Below are experts of layer 11 (counted from 0) of a mixture-of-experts language model. Rows are named router (the router's row for the expert), gate (a neuron's input weights, with its number), up (a neuron's input weights, with its number), down (a neuron's output weights, with its number) and show model dimensions 96-191. Each number is 500 + 50 x the weight over its row's rms, rounded and kept within 0 to 999. Numbers have three digits each.
After each expert's rows: a language model's description of what the expert responds to. This comes from a sample of Wikipedia text that the model never trained on.

# expert 41
router:524511514486517520531484605455549445526473506572488424508449573485472458558497448475478457469636506566505506489552420538590465507445500468398523450519588397513522489516496501498502471579460487532524508469531547427465524462564536488493577468441454503429539495482441467514594459488465480563
gate0:613571447459539465537480399542480425524449477401518524540528492493586509391499506518507554477440467435487509499483501477479480460546594516501505491480550458438486417538610538520567496549516494468476479505514533572397504479522459484450434500419372484464411466527534418486575588573484482500
up0:449535500475473510455481426442472529417562390498462538529543502503501600407537457548466431521437351493541519506479604478551580494428492512376562525545467529543479590418570491484542516405533458529495590499573495498548575508518467524441496503509411472531601534488552517569485491528516492446
down0:409472483429550523470529491491469512491494500424509570553617489465542610512534397523604477447529482508534583607446431474561460440487494401572436561472479558486521600473442525536532415524539520510548566504486446494585534504492581503385359469486477488476444483563510495441557453514482450573
It responds to: Foreign name pieces. Pieces of non-English names, often with accented letters or z, j, k, in Slavic, Nordic and Hungarian names, such as Štěpánek, Läck, Mănescu.

# expert 15
router:570559491470569574544556633495505438519471478547505451520450571460404493529517455489501440563620497541479505573557402495537438473562488470445519471586507407526503522471520449493532446540462488496523564440486563493503522513477556445475482516444477476424563485491477440535569442509466491537
gate0:482497565498463508533426560411549404422575526479532621446534612522486407418448519562422457513571474559486444483519486586597565550476512523449455408485543465512466537546535511436512468526455419518457514406535450549494489532517429560526514600502447472433539494604457530593475505551574489434
up0:504582572446504532544546496600432417411507452454520456549516390536447532434521517473453508544515493513491452512523507492542473529368526478496586520517512527449477492446579571433434453490552376502471464535524509498406551539541509484561490462554553570477506492555438445595452501571574391426
down0:471530605486349550348426559489499508529477544354443430441474461453511457443496426557399446505535608499505446492548461528526520558477465485501459557508554461638467568519508451491551483479508504470574545453463531499530603397500472496529491472562470502538605456343492507468529514493489586474
It responds to: Surname word pieces. Middle and end pieces of foreign surnames in sports rosters and cast lists, such as -ov, -mann, -ski, -sson, plus closing brackets.

# expert 25
router:434542413545474547536505640429549452483443589554450478450484517473493478563549484465441480440475591513515516578495516448568434484488475480416535516477634436516569490425472546505508461583468446509493403486481538445448542505534547460466594507414476498481536542522443468538566574410464498507
gate0:522480478508450530527508504430437500547500549524517496451491536457615390477549593472546499576535387367473435636486472443524440467480506536392502487429531486420476485401568582428473523555421552432440519481503484539560482501543588534560507514410516485498514521499451455511521454461540508487
up0:524593561505445459499462473558526541399512560516420440540471515559443450480519521490490551495590506565468448557573389489462494561503481454439467623460566506503480501441550506485579470499464386493540453489489462484550460555554570458498449557541502569521477479433429522478591521520444567555
down0:484481580535605515544538535469495497473433487511556645522495532500517476477528446567449591510493414567442463544552550509459515452505527475521447484609512529472489529534548544495593565375546514529552524488491545551462418488433534565505404507492505481590543518539543494439481479469543489389
It responds to: Sports entity names. Team, country, manufacturer and league names in sports results tables, such as USA, FC, BMW, Serie B, VfL.

# expert 22
router:472517415475544560465460483421583520543408525529446490507467543405465512527502485499535457501604433537480551479547603491548449481526576489492556478516442480444538406546507593539554473468498532511466517571442546462518610491460508536546573476495534474483548540457537504468587430514375447496
gate0:468437498447534555453548480522588532513431470532498537513516582582521495557609488533525464517530537507468521477418488501543468498502535447471555503456570502424522528502479473521504515572570430554450516498408518564511556440516575420428550492496513534590442512460524415485446373432410454505
up0:474500518513475492542560581553392474591517526530500547511507507503545473392434534429535522453476513510577488558460501495575502545578433455591513484555496425472524525543473525481482463541573543532439530530536568601588566460488470464514415556567498488482444483439553527426471444533435630555
down0:504533579536569405466503491513530465516511546489527445480478502498520506477564503649515464391572541544499459658452545504534491516556520574512523498499423514569557464508552437491483576598582470455544524572495509492560544413374437400477457613509446515497482408530486546544531467469473606483
It responds to: Pronouns and word beginnings. Subject pronouns he, she, it, they, who, and first letter pieces of words after a parenthesis, quote or heading, like inc, Att, F.

# expert 1
router:546559463438549551505547599478490489508470519540521429514434559373435497580544463489421438469574432505513484491519394534561459507473453454397583436563488423516555526459533461503554448508431465457532539433561544454513451450527545419540521451462464480434559519503536442553564469463476483549
gate0:524508554452521396519468562573563453471449597430491446462436509442527495529552528615431569441508440497485451544524467482378538456562532461446493582498482527614499520556457523506535461508636521579496491445570510498572527468499542557548445549527477466439462496518482464504443522522463480516
up0:409510515479446557563484597466507505543495370536525577549500612406443564537426442486447494464481544551471491498568482494516504536487500523448474483550432516453532479560503480490484484570483532474484551478554611454467581439553524484483406514463418496536476455505558561532369441504431507466
down0:473517590472475583480447460533487483529508460408583496508409529461515495534594498614485548490539496492450485443553507524515505459487475439566468533503533534580521369551651549432495511495556507636464527434449538547522486545536540569549521570479520494323590491484477426530400458500465465445
It responds to: Personal name pieces. Word pieces inside personal names, mostly surnames, in cast lists, results tables and biographies, such as Johnson, Mc, -sson, -ić.

# expert 17
router:446511497535538580523440553412510538550446510622503491472410509443483482500552436529520458448525504544494493505519509547518379435501585549439511394538443471565561380503424525486526463452489518501484574460458562386511579505459495575514455478441453474467517550629461407491534516623495477529
gate0:437395503518489526488518553510455506589548514486510461545476581525562541487602535441434513548424555530589495541552463462489464533536538444542464551551479485559524446566477479446484516513417429476462519440454530613467520643496575522478459361483461470538535516503501562565484502437613491600
up0:486508519516444471509506478602430531477570453561573520517499529483426522562553481505481490383503488518579475548452551520455585376452499440487516541593489480466533467629485391405588438602542393587467535444493496584538517517434528483429455501413492519474558517572430537458576480573553545517
down0:482480532413490549503562515532524476483497494543518496548478526475472462441452563557484564387473565493476545533456578465453479541413486535536444478605580516612568509477462452508369596506487476488502560527566570572510422531465543543481426530491453562471555426532464496522488414452551457495
It responds to: Mid-word syllables. Syllable pieces in the middle of ordinary and foreign words, usually followed by suffixes, such as emb-ass-ies, ass-im-ilation, de-gen-eracy.

# expert 42
router:497514498542585500526548435446504456479442484617469482483423530444422413511488458483553466546479536544568520539520610501539494435511613608520494499533572435437540401577472514495520504487530466511520593524484532459531537436507496460486503391466559499530547482533489473586520463583490486488
gate0:471494488514549500451466343520430457519610495521514401453490442520514480625478567480493572489499508513446579598463596487488416482397411530480400527418473523515436513515529497473555382460521410504472455488404485466512497440438508508553504496465509493444467496530625535508473527458522545461
up0:559465485527496430532608456534576480500419495456419407431517520420533485440454478578531483595602525568562439494479376522476501490469517396495485588579517593481515414540543467583536461505448565485534502459569464482566414537492505559559606506516373442519526524400578479498534491535503467537
down0:620476520448558466532612430523531584467511503567382583607471406440514418534593537538428508511448562508488501484509485545601480446510518514618565519464603474396511510551472566490427491506600378544414488507444494462503537410568529507495445530533380508459531447517521470546543451545495459599
It responds to: Measurements and location phrases. Units and prepositions in measurements and place descriptions, especially species and geography, such as up to 20 cm, sq mi, km, located in, lb.

# expert 11
router:531579499503458580587517509441576492500454475509479443457448578479479505528584489506560453524562417567464528564534443564528470449586566451487517446567555434471586428510556447492546412475461508472447486435497525457432519455489557524434572522499449441470503441545476499509543464449467431508
gate0:632478490505392482462482506415509460546464489556483525515480559506503538416417539524528382477437450583530449501491421467548532448475507542395496512457475519471428544464556430610479516424433547384526503501490485370524441581540537491536558434565511489540523419435536477478478465419474477579
up0:529444424509386491460447490528553490542537491455514585417432558506439428570499529478513376450389598470498394487440417468478500509547587500559554540457529448546427501413557564453513491560458479482571535504554486521463464603488472494486497588515594463521551497514499593481470503530483625468
down0:601546533465523462543470585457536462547590469509501482530523515536574544446498463518579522568680511475548538414588531501542530452466401543519456501479530559425482409480513440509435462533478556505489489500535504487509510566470421478435419517421495455489457481510458436540471509444512419524
It responds to: Person names and roles. First names and role nouns starting a person reference, in biographies, election tables and rosters, such as John, Guy, politician, founder, daughter.

# expert 38
router:427533491456458502530469517367531466438469562540509525514436496479472487565512456577549444496595567559625502468513467526530443496499514523463514482529543461523555438480479509530522495521458498514495533507479563350483599475501517496470524541413476516452471559487476483471559500581486534477
gate0:526414529528530508605534471453483478528537476544491501470470508541524418558551456516498503551514506534579557470594486528465535519441436505576370547503541457469523402522512499508400578578488498504530534574526527552410567410528502479400447481419513473520511515502448458523537471518534567572
up0:462482479548511503531508504643521452530484451444517440475452451518465500463585516520552444581471453533465552465604570498519562519558555531436528419448377478523515540474405524595551517472453433586533543449544519467361485528515456511464463440516539502581508449427492547434527571521561479523
down0:475552551511502487460505445355484535520463501549464530449457532539532483521489467545504429471479521532438454532509473534497489566537448464512404436456526533632545450427449496458542537513495544477478518510486558472490424418550510412560488542571458578523508539573505548427542476552418515508
It responds to: Mid-word syllables in names. Short inner letter pieces after a capital initial, in names and uncommon words, such as C-aus-eway, N-urs-ing, Bu-z-ău, p-ac-emaker.

# expert 33
router:472502512493506513522411565403490575459476418522412485459408527455470420523514423532471511504537583495428451534581463499560420429546544530472540439519621401467555470470482524516492433486530512478432482479465498526485533491598552482511503543469488475493558495529437535536580513553486526506
gate0:434499512409484541468514459458493468500550501507538445535515435500473589477479510522523458593370537485538508627457392445472474398436554500467455473549549494504518499613495441542488493437439467550509437573441485535570523501499447451498443427462481479564459573484494525517499493458511481535
up0:452494535429562502398396534581451457552465448513428549438494497522439459509484423551465599484518425443546568560462579522501522488504509563594537508496529481403513628531520549545606490518488481500594499405457637458367553518435455494535524540535557539436493521522473464462460483621506529558
down0:493461491437411550468508450543496400499518381553474478444411490539563440538453526546570464459503468533537420550511519512586451498424462484542577435480410480484461439503495414503537506476443422379500469449529576474496550519556512538428492538549504491432592487428502491456454460437347475443
It responds to: Math and science text. Tokens in mathematical, chemical and taxonomic text, including LaTeX pieces, modal verbs like can and may, Genus, Species, and table rulers.

# expert 5
router:385570507487529546548479575450513484455425543518514478472479594488441484529517527453517412366533476547609429522510483550512499478483482438478546439475512414464504469536477563552525419447466434531430514574543528408434526538547579427511527498454492460463629483504517457535563502450529469507
gate0:448554467541517565548541501448429457466514493603537449482448437550437523589508534424557566490519477499499482537437519519509492507515451551455498489553483481505505561508478422517525500491597482512440474648663504475573533452491543447454488483410556524470639524503602460489606431397504470489
up0:438512499530476396516500445424528433429568538533515499456550500522560452559486461458579449509477507490503557468560500539493527521499486624520411608516567435497586531453462403516533530502528483468448491438461521528576492373472537502483484462473447489442457534499494399402549551503439387496
down0:530485526486473542392652497451427505537530540496431408530410515519533484489473521499505460548567526526457502402465573494513499512485550522571494563488480502557464449544577475508509469446489628488432503478608526490487578444394418429607474444523530481563481492558571535442392456477483463478
It responds to: Media and music works. Words about films, albums, songs and TV in discography and filmography entries, such as film, album, TV, written, Nominated.